Experts of a small language model: a softmax router.
Below are experts of layer 16 (counted from 0) of a mixture-of-experts language model. Rows are named router (the router's row for the expert), gate (a neuron's input weights, with its number), up (a neuron's input weights, with its number) and show model dimensions 0-111. Each number is 128 + 24 x the weight over its row's rms, rounded and kept within 0 to 255. Numbers have three digits each.
Before each expert's rows: a language model's description of what the expert responds to. This comes from a sample of Wikipedia text that the model never trained on.

# expert 28
Description: Digit groups in tables, years and coordinates like 184, 63, plus equals signs closing section headings and infobox field names.
router:145158108113159136133079101105152122135137137102110104134136136073140126105126131142104157168124144095130067127142161102160163114139096110158159129156136121139179115113125168136151103093154127181107113152147129124112150089135091154115175149157118167134137110079136123142136149135131098144113183127157087126132097104123124130165131131141
gate0:101128132112164113183089132084141148132102077156145136106150136119107139124159114148139181131121118127165119131131125105151169123094093142129074107140129156125112168108085100139126122085129122154137159127166122159129140139131134132118136129181099138160166142135092116110087110130121155171130141092092097094109105126149110144095108112123
up0:099106137147086134181097086126129157127149094157123113129138177129116131113173080139122122140138129105115123127121124117121121100133129117163072079131120105137149129175100124133156126100135124140106208138149107085109124114113096136108168137130132129114131136163082127118136161129131170128116090134170090111145119137117113088161095123119
gate1:093154116130140150063104105130128163157133104149118144107060137115124095142109113140115134155102119148067151109123134147142160084143103149125143121073099095089131128128149123157119140116118136114169128124085124124121156138120084134150160119134144178192121150120122135119148109167125159142130122185133114166125144105148091160122135138170
up1:135133121146177128128125093142148112091138148112127136170142158153118115146112143157128101125137109141126088122119088123178155108167110155144114165138110121135120146119149140155144118101116088117127129076105135164163093157130084095145164127143156096138135096154152163168093167085149110132121159166132104111111158110156154175138122103143

# expert 10
Description: Final word pieces of personal surnames, especially Slavic and patronymic endings like -ska, -ić, -kov, plus common surnames like Singh, Johnson.
router:118101120111175170099119107124167088123143115099162128167138106096139131097089166154097101130145138095121132127085140122141159134147113118098136135169128105125151146126138149139126141123130080120104092139142102152107136134141129151149144160132140145123157099084128145109107136126134074126149105112100089103131093117144152157129126134104
gate0:111145138116131146100132143105144140118111144155085143095156132134168140117081132153131118109126151163104139135116141135084104124095127157107097139139158101147140116141107125098133147118172134122108117106121134112090114131153096129130194129128143110111131174098104144140146068124135147112145175160127109124118104154117137106146105116133
up0:141155065110138148119160115117101130152119161139092133106080119126092138120147102100152114099148164110162129149122145170123103166095164116091097147186110086123117145123145120132118115126104189157117099098110129110118138150154113127087166150159120099108162100123126103129115129161143149125110155102121093161137089125120165153083132113127
gate1:125105152116143134100195136141152097097128159115125133147149142119111122142124160124165152163144138143148137169109134097163145118175097132121098132132092150148167100125122093087171163123153108108148133142100133142147139110159143120103145145093123098116097178095145161114126140121112118163148165097124161135091124087157146144120132080125
up1:141153150144129111106092134157123135107101153123140180132135149148122080119154115124123094147106124143114094113102120097139137146092141119110099125110105122114111161153125152134129133117112130127147085123123080127120144140165169135103152130128086082107165106154144140134151129163090150129141123126123114125102115131109119169117136167162

# expert 32
Description: Opening quotation marks, dashes, heading equals signs, slashes and LaTeX symbols like backslash, caret and braces, often starting titles or quotes.
router:141126098116158150129113119141150097120158117114151128092143119122123112118138115158158121152107124101156147144109106158143151095151099176097152112172137139186144131145175127128138165097163099153110109131120121158126181153087146131122167136141105188151145114097072126102143121136119090075137118131126101126135155083138122160153116120130
gate0:117115132101131154155067146140090153152140086101124138129149141091109100051129137113097121131091066131141144121132120148125120172088125122117151124103108074155114152125123150147131118138134121122112129116189097129135130135155140123108162135120100125128091134139113132164168105105110108116102138103104090099120131102131088173147098183156
up0:100123115056143113156106127110119103105127109132109106115141123150148127093113173108138136128181117143155135096104131154150151099105099162145127102149071121147142133168108199147140167127105087134121084104130108148177140139122172091124117135129126090136132163105107143095128145104115117112121105132131128104137114162175157153130151120157
gate1:128108151122125087143094161104133126150138153120123135143113103117150125124111140155139105174133098154118125115084092149131118145113092126119112185137131106102094111108155110124148090162145098176144123138106115139124118099124111115117137201141139121112124162135111123149152127140120180120174073149153093115148096091157152149146133156127
up1:133124177117105112145138153132112099139111154140155150121133108111096138086134116107119127148114127116146109074173096133154113146123106133135078121163160090103101125117131139125141125114160091146097165127116096143138121104171137142137175116139127148116121105120116122186155121164098217111138089165141120096107112152151140127200126146153

# expert 34
Description: First pieces of words after pipes, brackets or the, like comp, rec, cons, Mac, capital letters in club names and abbreviations.
router:155128102146198104127154157154144121088104145129140109120091107152152126078128125134107093185115104095141176133086136118122143143122120135173105114142127133169173120140162114139179167175157124129087112128106129107116130091131198149100131109129166151164134128121136137100176165133108155112146114099105090105116130096096116174117149140133
gate0:104162090101144120154138128135119134127082162125140173142148117165101136147172120143146105111085123129142109148111089111109156144158148119123159141079102139133142096166138080110120146136150153129128169078136163151186113125153137161135144120123138169142143124150152076138140160149161132078114090116109127101151122140118135139128133104134
up0:143101124117076114127130140142124089108117150086150137153115140137173150151114124146124123156092149121097145144146146106109158128183134094134111098131085091126157146165109138122109102125165149143158120149135178148118162146176144130103108161154159123109133140155147120137149053110113146155134104175165149145152147166136135113087108110164
gate1:169123136124114114111077114133101110119114114134122080179097130092097144132132115134124131124132145140120145135112148105142116105123133130167095102097094145125114157097130166148098161146132085126121132161148106156123191119147097116156130089116138106123129139159059155126088124133133131135128119099122109138166162159108114128146138115147
up1:125099158114143145138157072094104145116117147125153135127129108098137100160149136149146138157124151126128111117108125127115109151116099154102114099131101152125119139091093123135121146120149116114107114139091097180094143108069105088124128078122127093122160131118119122146102115123131173165171118179150147160190116156135159148152139133076

# expert 33
Description: Pipe separators in sports and data tables, especially cells followed by a line break, plus code and ID fragments and unit abbreviations like km, lb, UTC.
router:129094138120198144126113112159181107100153124152188144116104142108143110090124133162148085172118135111101120128124140105155151168102150132154138066130134119162128098134140161139134118156142114172127115157150128109119152140124117115143157154125119125124098142102134130165144134113147092119142110121129119103068129130122134156140118092135
gate0:130162135111126098109145103098112105145147086180155161102127089140132095167126162111122076151147108118116130143103112089134153107133127140133167084111158084075134101125115091097139095115087157126111124118169105133128154131132166162120158136137126097095143122143115143105113133171079129129144151088152138105124144156154154159134143103133
up0:123160114141140112108124104108156121143127137142103131054177140088113104127143084098143120126088118130113133156142122138117143139115130133164126117097172143098142139130088125112121112136117144128151144137112136115136097102182106165090119106137092148142147093160099123111136133172086125090098146125121170163188070120153132156098148140129
gate1:167127155142160093081137149131145133099126153160111158107118113126115147123121149144121139142160138146081137106133122144127110126148109126131105122132127117100109110110113073117172127109153167136131108117105156144161112135107148158109152163124130130114142094113080119108101138135104103104081143111067140156142130139108158102133151123128
up1:098086078156152126111148072069159152139112105148124122067170113107099159130132137152129098146088193143133133147122133089126117126165111100093155118099105110121071094153074142108109176159141164116145123136081118135138098132128137153130144122138152126138128138142141166101159133148120128086123141164110112132106120113159141089167108137130

# expert 35
Description: First pieces of longer words and place-name starters, such as New before York, North, cl in clinical, ad in adverse, per capita.
router:158107128135150139133134150134116121115139096138150121132134142113132151088132104126119131146149166090100121102073170117126158141199117082137135131154151102109125121142159117136142148138145078142143098174135148158109192154156123133116134126144107186139164134092121135145153108121122128161103107124095100107144126157131105147121093082147
gate0:121156119119095127133120116107106110104175120097113092154131095139127153161148141119137108114090153128113110139192124112134159131146147129118129174097130112119119144103152135135107117125170143140128132105153153153137155167087133146130152134131146173151161125138123142123157093128120153131090111094110172089137157102135157118126103143122
up0:147137110131180160158110102152139144120141119114113075098137161122142123122153120085147137121135114143141127157139121139111071159119110111084131152139095122172113125168119112143200126104122105122144147146119071133140118132113138140129094086185150135115108113130159091176116116134149106144107094113154115092103122102107133169158182121130
gate1:072186113143115126165071132126104111167134155129148119122140149137140169153161090127090118120088131124141126131096147181142174112139137127124177133093142140132133126104124181110083115139144131132102102162126110127075091113108115170134133154156137155114145127119166113112092153123086155123145146197139158175140107137114118143115073153140
up1:093128068132147113139102113145117140099137136119147120114149111167141098126113150171096106139093107124138099131121164146138091166135115159087115127091124146179172125142149163096156127127092125143128109117107165153147126090094148155103130060099093168143172118154149142133114161116135112095123104114115130202071109133141127124122101131136

# expert 16
Description: Line breaks, table pipe cells and list hyphens, plus word-opening prefixes like co, re, pre, impr, non.
router:146104116123148156120135115162117105139110145113174138145146170136107127121120136184131112174111135089093119123117099120167138141154139098152132120127168082144110114137126091130141130128217123109127127142115101150101176068126118126146212146167125164134128166109123114125072134106100133132131161119114109098160123108164122195097174109123
gate0:133152118151150144118140162131135147149141112136144132114085139112091096103109116138146135169096132108100137117100157107146133212141111146137141135117187120135105134116124157139175097199132111119131149089123133147135097131126126154126122130106098140132133135141116173158117144116142137152132098169097114101134149121152183133142099157127
up0:105119111112123115087130099142121162146110065109115118154119125098113122107102129173164121150132155158111126060144107145130144101107111178118098149171155095135112126137112141126133135149104122113126115124122144138106154114120119139149158152062050123119139119160113140118127104137111105099136118145094097141101140102166167138155106130122
gate1:115099141153165157122130153161116144128116129104118130141128146102070086150086139150107177117126109123177129132167132124129082095120153102126133120119112099124127146096173160116126101139096111110149116097105065140151131155137102118138172117117153112134124143090116137133143142126126117094143114083117127179099110137130132118070136105114
up1:126130122096107118108108088125127145139130142149124112132116158117129147128100091131095146127108136109091122143086131125124126077114115148082087135125175127155106142141118134147085098168144125108142129096161084105102169125128144110134137113124118164161134162133106135130145140095069159142113129121084121129183083147138143127091173125096

# expert 3
Description: First word pieces of foreign proper names and words, often capitalized two-letter starts, such as La in Lahouari, Gu, Raj.
router:174111125151148159083100135114123113138124105126131119175119133115131163099111123145146103170127140080089145130081138109162145133154121135140126126148105101158165126147153124120144155155158111165117085134129120145128158115177121108134126158117110176136131107101109124173124142136124108145103088093121078115116095123138164158119121142075
gate0:154121112126173133142122120128112139138105135141151143131101117109154146109130133137102156151104117124142093147165165105122141115151149100147129110083123114102145094113103104100076107081121150120137121169131149141130109209118110133147127152162097139151130149127112144171106160096111130109079139098180126133129171132196103162112146128094
up0:145134105153117117112137130108132133139132137127143128135118122073201125117124088129179107171117112165117104150147137128156121135198191176129151129104111156102144120163131181096117127105129120118105147171095112107142183135116113153099135153118141117135145136106146170146085134144093110127150098108140094131122133140083131147139128139130
gate1:125104122108119153148162109192116147127148148134096131116109096102158126122141123147134126130126110113111162152084126122090099138135151139174154130130131155112105079132166136121107129101128135133187144078126093167123123173179136143109127165109125181140094123096129107162128127121136106158115088110126147169126125135138149129120084090043
up1:181153135136118119150088105167093131110155124114103133160137119135134133133161149124078131082100123110140138115146117135127143121160123118139127121113120126175124121120105182130137170140058114140109121114144126122154161102150128143105122168134147173108126131117172122097079125110155148151144175131162131115122147130102143099179113126116

# expert 20
Description: Nouns for competitions, seasons and awards in sports and election text, such as season, Cup, Award, tournament, round.
router:179127128079209134117094106145099148105101125137115105147124137112093144107123160166119129152097138095108161149121146114130175122110122102125126133180129138117154118150133152145086123110174087151110112097167121136142126136119124151144162102106111162105126099116125116136151105124155149135131093071108108126114145133096129165147163093127
gate0:117118100150113138075125144133105095166128114105175073097165123135127111108115158165152121140142159125130128118127192133126137159152164150146141116140120154075134106100097139146119172128111132140105123122124172111136078136120143126145175070099147130118130113171113127100119118117158106133122114129129135149124136121144058085113125117126
up0:160101122160128080150109092152154129127136113082144169071116087106168118092145137108092131176107107125123147155086164115087089112155106158143149134121122133154140128148154137113099128128130137161154120141112122120127095162178112123095131132096180158164065135123149144075155151130137113162131130115116099195103158122106096087154120106150
gate1:134151101162135087123123147086136157128110164134127140153115114139143110099173133126116104144110100123144131136106154110104138181102157101136131097133106158130134145155096136132099134131158134140124145148119138108174117113124083104117149127165118167116151120140133148117121100118146107091111138158128145145090072122114155104136123124112
up1:164113147120108137137130140113122133114134189109157154141074121152157153107130135126093081158138129107089170126144085143118103162138109145152148144135097132094171138140131133123112137111133112122108124166133107176115140133132147122108127146140104135093122112134108167141115133128103055150140147164155152112123155144106100150143157142117

# expert 31
Description: Opening parentheses before years or glosses, byte pieces of Greek, Thai, Arabic and Japanese script, and punctuation inside numbers and times.
router:082138123090122170153107111130135115127114142115131118140110139080136120129137173134088135133118145111095090127136122116162167150155121145129165097113139088121144135154151088165121131153143150118149116111170132179068148073097122122125220149115101153121107065124108111137109132146106070109126163110112091133126112129119120148138138079133
gate0:156143099135096146144176112140133155131154140098131142116142101145117099129136118139147169152126088141128126115124092155143106109145104074113115116158123119138166108141084127175151134128138119117119139119108109128104108174135148128131104071151142131107126138096119112120115134118066163103078091105116155107121103156077149107087160146107
up0:148180120134112128088160160101191162113118144137131152155163171137175136113160110100121146120156085162145126164122067114100119083158131148143102113121132131125122105162133114169098067099151115142107121127097106108163140124140122123114112132134139127135131118108123108104140127104169139147111114179192147148111116153112107121099093146135
gate1:121129086144136089115120113116099130129156126150125108118109069145119125136135131130140100090177120119129113113151090133117100143171173104110138157106163188123119112128113104122140101135100110147113121133118099113099120130134160180119120130102122140127141118133114129122102106113103117091103161141125147129180138117113119124146167134152
up1:146050135111126096091143146111087109135134093110122147089152145140118119155117118178104132157139156122138141133147130079099108114120150137162168113086151128158143120130180114086097120111152103131103116128138140090119122104107131143156121174101145154149130135104129129102148139168130073116092107126120145118104109144161110145091089108111

# expert 21
Description: Place names and their closing pieces after New, United, San, such as York, California, -shire, Mendo-za, Orkn-ey; also car makes.
router:143129162114196168136085105158140104086116109110173112156120120116130147079115180153122120131148150083129184166104122122147157125123094136122138142175138136141145110134135166159103162114155094135117107142123108126105123131118151135133146193151105180141126105105122133136147114099147096113111131100101106064116125142136101155150121106127
gate0:160128110163093103133134155141079087139152154140119086107080113164134132108118141128153092149130085116114184098133116135108134116156136152146178160168106127128135127151133115084100129142132099133122133108124097119150149098164180135128141183129146160114154154113065126098171152095116101096126106148145173178093140138110129139146137144086
up0:129104093117150171122104113116088134118163166125139173128104145143093146149131145109053119168123163137088123144105131135151144155129133103145112115115183157158144125141127127109102105127103144130109164107106131128120153156192120138122144160127151089129120118083078135136148149124091093130106099167147135133128111117091140178161129106145
gate1:121134184116105103112119149150120135154099155105131137116074133120110119145129119140108111099129088131137108114118124080125131164117082100174081138121116129119118077137164146137171170147127109135123120112150118178093108159186102130088110098109120111123128107124129145140138112129105123138158107123119113094125063148130098113152164124118
up1:142122173156112120141122097148108148108118107088125121119134119162144124139100117143127117150077123122140104140148135099156149135072154115171114140152175127157122118130115164093149165101112161140134119107135135142115099156136091142115085138135122054098135090153131097144137118107145148102109118161105082128115069158169136136137117148155

# expert 22
Description: Everyday nouns and noun stems after the, a or his, such as water, story, film, war, court, climate, often before of.
router:141143136122199150130110104127100116096100114159126117137127130112115110071133135187122115106112145086121098156118121125107144135101083095148133145117109137162138121142162125161104133118182094142122105127153151133115141120132129110130188153133089171161135113119116130152125124146131118106111108090130115123122122156115116159121109128105
gate0:098131045129101157140092119159143172141142109115108098123174137135092100120112092157127162172147110132109126154112139128129160177162154097157104132178131110077118094136150109120136104117131108134148149081132117134147154135168121142148123151165108143108101128098181148144111102126127145122118097133098127075108097091087134126139131141155
up0:152106144122166163124071143148138156098124122143127125152134169111107098118112095175084121186150115129119062171154109153129163139122095116119143142136135144128132106135134110143117164101110143148136136133105106159135111146154115144124122137139101104122080123137146114097136174136191124147123156103112121142135129120147094136110114109134
gate1:120105143114144117098150122118145114124148154101147087123130126146084143105144178059149180087100159115134108128134142135126131066113086102085127098131142115128194128107130155112145088135095113137122137133099137123116099110124127107105104158138108132129129095127144140160151154136115077051121109102133117137104119117100097116159109138130
up1:136116150076129155106090097095124112140127121127134102127112147144101156160129127110098152118122178136099141113124107128124142151114086149141110089128127135137156156118135108101117117111108125137094141145110138143164128136136116106121134108101140109093093151154138132074095096070128085155139124168146116143189083156133147138124151159131

# expert 30
Description: Opening consonant-cluster pieces of words, mostly place names in geographic entries, like Kan-dy, Mand-urah, Sus-sex, bl, sh, sl.
router:124119144124177178122144084134073099126094058135143121152115155145111143086158155151152112195121096076105141136124093100151161126173107081118144127159083094120163094163129146111130134139153131156106102139142151154121165130189111145138132154128117125126136118143087137162120149133088096137130134131111106109123116110121136131161104084097
gate0:132159123102144157110119137117126119137097134134102121131136145130096141117093131093125122100090117111116166123127136116153100150082103123155129117133132121163102145124157132133078097128163137167106130105083124126147091104156148106111128115133107138075145139114077130086146115147121131111122132175143129081130106127128173134114078098121
up0:158121111144135120105109158115124111120186105141136126087144143135159083148121140079129134144169122108160153119129073131102153153121129189150118122146118134118134121122159142152115162102176140113098114083121082105138159146109153097096141143111142133151105152149104117105087101108126114171131125120122157124147146107141113132156130110091
gate1:092108100146128133142151129110118127133145187096132134127153110113138123077143103137181138126121169156133102107149138146122100138150152143133131159132161150087120108102114153099149156180116100116105130152096125132103179135143139112144148138149153135117126117123146147150122126127153185109153120110129117157193155135176170169110121169128
up1:084144141086062117118131149139117117120181173118150155139116128098157104108135114133117141114150121130146109137138180107144104123117134148100152141145132143136129131159131081126151111136135138119088125126125114126125137098123126129128143142140107126122122151125117138153093108155130120156155147098129138160128142178131147126158084103122

# expert 13
Description: Pipe separators between numbers in stats and results tables, month names in dates like June, December, and list-leading dashes.
router:155177131120172193118144112126170110091125080119150157154129155125079109128126127125123090135109135114131091137133141102148149119123117115128149115131122117152109140139163133132103146163150141146135070156138111111112133068132105124119128148134113139148090117144101132133144071137104080144130176091115107124155150124130150170116141099121
gate0:131124143158134132113103101129128082137137126146136128125126119144103101154125125125117076089110087103104118148175187104112137144130175113120112125076101167125107133059150100126097150134174159120127098101165107136139124137083111157178167166104109142152120119112106136160150103154109074148096126117159172171155127105103142106098109093126
up0:125068142092173120141136119116132103116129112156127154129089150122162156158099126147127092103194082144147119147119123136144155117140127129137122163121118138146134106131146101162113122108157125152116125132133121123122148104120146122153141077172106106128158129074135102123095130151100115129085154113133159147094144104090136066134161123131
gate1:127127130164113130094102083136131137127118158103109119109118095137134158133145154156119131138130129135141121138130147125102132124136099185097135153121107124098121148138161079143163141132132123092090129085110154129120165129120124127102141130119158115080138127107152087118154085121161095151133181174117112181137099124120139143121161103101
up1:142120116152121177160152102105155149123105098114120106138111110129123150101143128129120113147149114123104148118174162113127147106115123177137166140133067141102142096122116148139141116169102097164098150111141119110184115141119115118127113114153104119098156109093133137141135149089159123132158109117135076155136116159148104149106145081127

# expert 0
Description: Opening capital-letter pieces of surnames, first names, titles and places, often in credit lists, such as St, Dr, Gen, Rom.
router:137127160120162156122132180120135158101094090104153104145111105128129146082118156148113125155123098082086138150082127123122120133141109136123107135144108112160130110133149142116121165094170115115117107133137148136117152114147149114129133091127140187113149098118099161070148137142077114138119143114101110108137132137139114144146118136103
gate0:141109136111141110172101115100129134104135119095161116110106112142138127106134116108122091131129121154174100128092164156072140142151144127147133153134114132093092136113128134144122130139131125099109171127124154140119106123168163106165168117137137077108095129154131063115136182130127086112150120153072158113109127087113145137097148144170
up0:137142155135099097111096090112116124109119132107145138128110107108112129101062096081167131102122088136131116160110159117134121157082104136105145142102136171130111122122161102137098173137163119134091168116123129150140159146153143094106114152138077112094143168112142121166136123132104105072094161129147143100143126072110114129111125102150
gate1:115089127152110129163127143089136106155111122133134110147113130130127141106131121111126134077130124108090147095105091101144111162092113166161099088164108066111138137175180130143142123113137085150151124143166148137134138105138124157097141164136107105131127123120156149163149106140115141150121093142128161174161086134149124140132155095171
up1:152115126128074100107090125093118119137109105129142124124109145142134099118108079107112128117094134161094108151158058071134140118091112142107141106148103121125128136174106111112128152120129109125107144078120108069126154121093086127116141117097095145122110170114126126167156138132152119155131099132117110199157114140127144115126163136091

# expert 38
Description: Full stops, line breaks and paragraph breaks ending sentences, headings or table rows, plus closing equals signs of headings.
router:175114135157151123126105128145109148118132082120111139171139139131096161124152180145125128160129123090112125105114108118123162123124091144127118100139149140111161113110142149127121149114142100147112114152113145121122126083105118155105182103119155100143126094115124125085148156122142095128088111150114107100117105121174094173134160125099
gate0:090141105096117143092142148173113143152148150096128122150129138133100163129106110131123156148153146097127089128139146127109164117140106103119149088121154123093119076082131099102100118091148111142123130147083136126147133162098167175107119128133162094156141129107120134139093122135092138065086101147161140123165124114093134115139144126136
up0:131111146126149146190093126136105133135111146111136121130103111123136146143120087124149120101140121131173122132149127074113116067107123083121161111137105094130100110087132153180137093104152105130106110177117157088099130134062136144120117071117098144121106136089153118183129122117106169128123121144144198129132143087144098157109117157099
gate1:146104164108115135114125095093107134128135104127110128132099113088124145122134088133071091116106079129142125132139139105185122161122086123176125114080133088125153157140087124095124137140120209146155116115135135143136108131069113122118107147091091116117135154139123136141101129118106119137160119106158203094152167148168109146118119125119
up1:129114104134156145121122107088119166167123101086128151150098113090122086131151058119139142131118125127134142138156149132129120162112132136139119132132132146121141115134117146106134113080153159130108153152098146134142125075157079120134119107130104121115162102122125149122115158131085140143138112110140171144146172154138119168129111108143

# expert 6
Description: Separators in tables, lists and credits, like pipes, dashes, colons, semicolons, plus country codes (ENG, GER) and featuring, before names.
router:187123122127212142126106109202149122125117083132135151140142104138135144100149136157108108115086121118110159144143111120113135113148128136115132150126104144137116128159131158172138095126163087126119113116152148101122166094106119128150223144157106141139159117083107148160113141147136107126127120136145098096139102100139158153114153110084
gate0:127106115070142097075134137116129130123146122127102098153110103190112132126104120110140123112127119122064143135103130142104154145138176085148116139124122113158100149097116106108091109091136139175135102145127105212118159091158154111118150151125134108181126127109164110119182169129155133159115115114112113115090185097147142154121126129130
up0:103117109135120099093120138115120092152135135118115137154095139175143144154163120119132148094074134116102189133096164185155124140136213141148116103122132100156116138165149103122096119116137127162163090130134100130140156144143144118122138114121116123156125111088110100114148099108094123168124119111138129124144150083154155132184133108139
gate1:159115139116195141166097131184125111105156131139093142146127140106073149139116098102149155105052115181107136134135124105137166111092149098068125119148154112162082096117129088105112093122146166122093101099106157098131142068116101119143121154134159141130138092125117120120102156134157125110115124132102133119116138166145149168103118093104
up1:128111136142122164134093176129147122113130125141117096180125135106121081102070132144093101144125142110148148087116146053121160133144098115108177101109135137104134130131118116152138121116121121123133145116150150079137142128131156087116108118129127149106151120044108091138102083124121095120127214141124109135168154138116106120131125141123

# expert 7
Description: Nouns and adjectives naming institutions, nationalities and fields, often after of or the, such as University, American, Museum, television.
router:131098107135204162133078144150101082138147147123151129122111144129132130091118147163139128153137148092111164124132117129127134141154117131140126144152115132143167083110123160156138151109149082137132110133151139135126134117135154116133182159129078149127137125126131117135131132159152102111131106128090083051129116142141105125159135102142
gate0:127134166146147146129162117076152133122122127114124115150160133117113138110155128088119117099125090143101131131137102113083077149130138138071079098098115105145153131129147118110148122149134113182093086130088163083130145121132126100110102099118129082179147119093113119081108118145132112107112114153104108114117141179087113126099091122105
up0:119124159119105174147150135145133158132162134110112123155092135165085154130118102116134123123142110157115150160121116078099111117108111124129101084142133151142114136143081061136141133167130108085158126150105123099153168101148134179119120114140132093174142181116144147155110179137157128126100113131136115093099151102120142172094114095090
gate1:105158125171128153155158144138093144163139125165114087089126078128176161145195179094120120108111119122134139166174124126143155120129141144143112083110102142128112137122131139143106144115122119128127116157119159220147081074125083129139112105122098140152135125150088145125077157155124115150128151123097135108127115140124143109100120097150
up1:085107120121144105099111158090107118146164102156124127117122123113149096105125131138112131122131154128131144123144107149091133127170116163083144081173182121165151145088140104114115115114133120171126149141125136157153105145138056123100111140104134117130154133123160134134111171090127129121130157120062128120122131130141103146101091137118

# expert 19
Description: Tokens that open date phrases or list rows, such as On, In, to, day numbers before months, table pipes and dashes; also took, gave.
router:155133153109155142136097156179136123163107126151120161136118151098112131090187121150111103132128125093120132125106123131139182097142128110093168105173102084122140131149124135100137145152120117120105135175163104084128128085110092158127157165156135151129143124132100125101160140177133099133160107126094121146156108157134139152122171113137
gate0:148151140139084114148130125090141124121139112154127107160162125103161149129158137131175135072125100111119108178095148145111126125137152160139137117077145095102099134115108153112164129088095111145124154130169165104147129123133120124164120139138101150101077086112104105130141139131143124168115161107142131117169154169153101123136138096150
up0:079121082095126094147124126125155169115114125126050127115145095126093114114086151171103117110127109118146063111100120135171117119128130128062143113079092099146099101170136178139104188094119107133118106115135142129111141113116106100101138143112130158136055145107115165121129136114111146180124131124122101127154143194158132150086165128119
gate1:122118145094103120132150084144146114119114150111116141164120158138127105106120103156101147167144120139144144141110079145119128121119123151127137120098193115123113113126095121114167098117131073112104182151156148119108151138112091123099120140111118122115115159157140158150154134131152146122155108104122079120113108140129183152148118130154
up1:126146167088121095107141111110137093123121131110135174151141142177144089128144122110122154139092102130129131122109128120121109098089121140144172149093148132114129126149150182171107091123121130155137146091209158126112146128151123131084166120131197168122153157125116125128123159103123100136137103107118124095143104111150158170149133119139

# expert 23
Description: Subject pronouns and nouns just before a verb like was or had, such as he, they, who, which, police.
router:152126135147137151109110124093147128109145127178142139171113132114119151086144173147128133169123139091129141116086145082174171106155112117162138085139125092126135137158115118132108183136136095143116089160176102124131166104157119164118141139086095149143152141108116128107122135145132168136126158096117067102140127137149125152138146100150
gate0:141122136153160141117128145112124135129122131108168175159129126168129144153127114089144080116158119158140122143131141098106126094122131121149153108144109129145109088127123114146141111063161100119157121124108109135150123119089096097104149107103079113137173082101116169132146105139180091091109105122140136092110086129141117122116131157099
up0:130132144167154188119141116112157136136098122168156142173164138139133111138130136119120147156106108126125108131158120134083170095159139124101090115141115156129152130113128079133130133130094129136131141117126132156133135087159112095151125134120127088130120101126124122098136123161128098110164135142133144131098130165128136111131169125109
gate1:154094115137108176104146121096106121102112131149150137162138160150102148162124124140118108133121150136144119120117117109152133073119113144110128128144118117126146097152125149143107081162128099147114172179145128132143151063090101148204109132147102141123101130126159137097157150124125124136125153103110130151112155115072125146129129143116
up1:143099132144137108105117126111139078136127152158137102137181134185107136118098118133108117137091102125168154150158096088204160125154121109090124147113138156117095108115123090156131160132112092114184124117155116097144157126140111103112158118160108118131137144106097102129115117161139129146100133118119136144117148146092116109138122165158

# expert 9
Description: The article a after is, as, with, plus various, such, other, another; also closing parentheses, quotes and cells in list tables.
router:160126116097143142134122123139134094123124115140136119127144144095113165106159145170104136194142158099088129129130150111160136123144107110118151126163127150151122100143124105172144156143177108147138101160154080126111154074115128131110166134134113158128168081097099104079135148149151144139141157127137082138126124103133166130129147069100
gate0:094171136067113112166112120153130110140120103133130168141124121106133071089135120106127111122131108108118130158130133094147124097129113125094191108098119148156135163145135126128145118116154093129091120126105124132072140142101105123149131123096120120124146128103119084108114083117155127115095132155110126127129123127143132139122108121158
up0:066162133112082124146126115136155137163113122151099118117100128101099127077173137153129127152161112082120142119125159088129118113117101121107162097122156110139128137113127097169140094147120137131142101136122124127120118142138117149149110123140085137096108146142108134137107118111128170114128125139140128140156122162111096135137110104140
gate1:099138140096150169135123120127161162109135206147107082133127110119113113133135108127131134105146106140137138109142105126144123134136118106168129139158125160084121134104123131099107189117148123195136124114085108122136154155155086144116105138147126141079122137154113108121120156121123177111152132137101119121115100126114119134139165139150
up1:139132157137158127168127137128147101125138065110128153186120106113125138108157130155163165097106131114119136124162095118153102130100129114117140125141142166095108131089114131129120156131122125129125112123136120135107127185105141139105120151111071167124172092156129080158092107084166118112112146148132088164135124141125106136087125099142

# expert 8
Description: Given names and their final pieces in rosters and cast lists, such as Robert, William, Elise, plus shape adjectives like broad, tall, pointed.
router:128116142126177161105059150126144097110087088133166137170120116148140136095133160138106088142138138085115129117104091105112152105137116098106147147155072140143123128128155154144098122113132094133118065108167129133107168129101095142140199152170118166119154102095091134129122146141120076136114138097107065105149107139093142152111149100117
gate0:092084141161121121118115074100109145119108134089144176123134136145140108117136173125126145115099154115096141114103158150103138118099119136137100104117136113092106152142132186117141142104063147112152134092140119170155139162166113119110182124097121112123134133122146085133095138146122132156125121104133107121140111126138088125124136146127
up0:142138194130128168123126121118111101093149174095160135127105114149132128189145122148162099112145164114147129077135135147098125110150137094091167099109118162094165134130111138107141123092108116129142125120120117115141158136152148158123144096156089114134107074119138149140108133115132091098156131106112165098132081122119099152129124078129
gate1:140119115128152116124123172090112145149105130141050147162129097158131139115148137115151143141088121130153148127184087137119076158119102174150140143116075108174115111148157155108137112093142121102118107168120127120158151150132132125141103099102095102101139105124125135147119120126143154107116097102119170122115110097132164102097128123138
up1:106114131144103109132127118155140171129136137147100143080131121115151165158114115149136128147104119152108135124133176125122098168122147107148103176114136111178155121161110129128153158132163157136136125117086127153144140143114117099120137099097124115155119173113168094079100125132099159115148095110130179183125164171141130115113132103147

# expert 14
Description: Four-digit years after in or in date ranges (2006, 2014–2015), plus plural nouns ending in s and sentence-opening However.
router:165124137132201164133139099129148101123149118167149111145161127098147139099135140172097121144110138083134150130115160107124178114118116145151122126131134126131165135132158138139141156124193113131114087127135123125138131140119120156130171128136089186141132112112112110140109125130124083121143178097106060115127145102156132172129152144127
gate0:144115119121127202160109142128131107160097054188170152107126148127142096126104140155147083139103088100137112125108109117088087115113131107139089099112143113140101136122175105138130193090074147119144132100123111104141092120076148122128151115133127108107119106137152125137121139120148135087178161141111175133117094147124128089120156098137
up0:124150139086147104133089162106120129166100157125089122157146121111144123113121162155135150107081110109117169126182131154143145115137094130121142130134119168137145144151115179128094139121129089125157125135119104126131172158126119132105167198127168153125099102104148147123164147138173103135170155117103112113090080111148148145170108128096
gate1:082115069171154119098148092134131151150159133182137099153134154147118113096158135146099133139117188125125131155131153141130159138102135135106153184160147120120141095178113115147115113149169149127107077160110121137127114087141141135097102110109136153100120136099114120108129068158161145134086136134139088135113126146180133130115133128113
up1:090101092114137166129133129152194071150129143138177137065143121136182133149163133148128154133099140144123150152155142133102166128112151152107124140158118108179164133129139149148130148141130096143160132094137151149124140119127118084114125095116144157139094084133104132144110091116147074132134172128094145126116151154100135168132129110118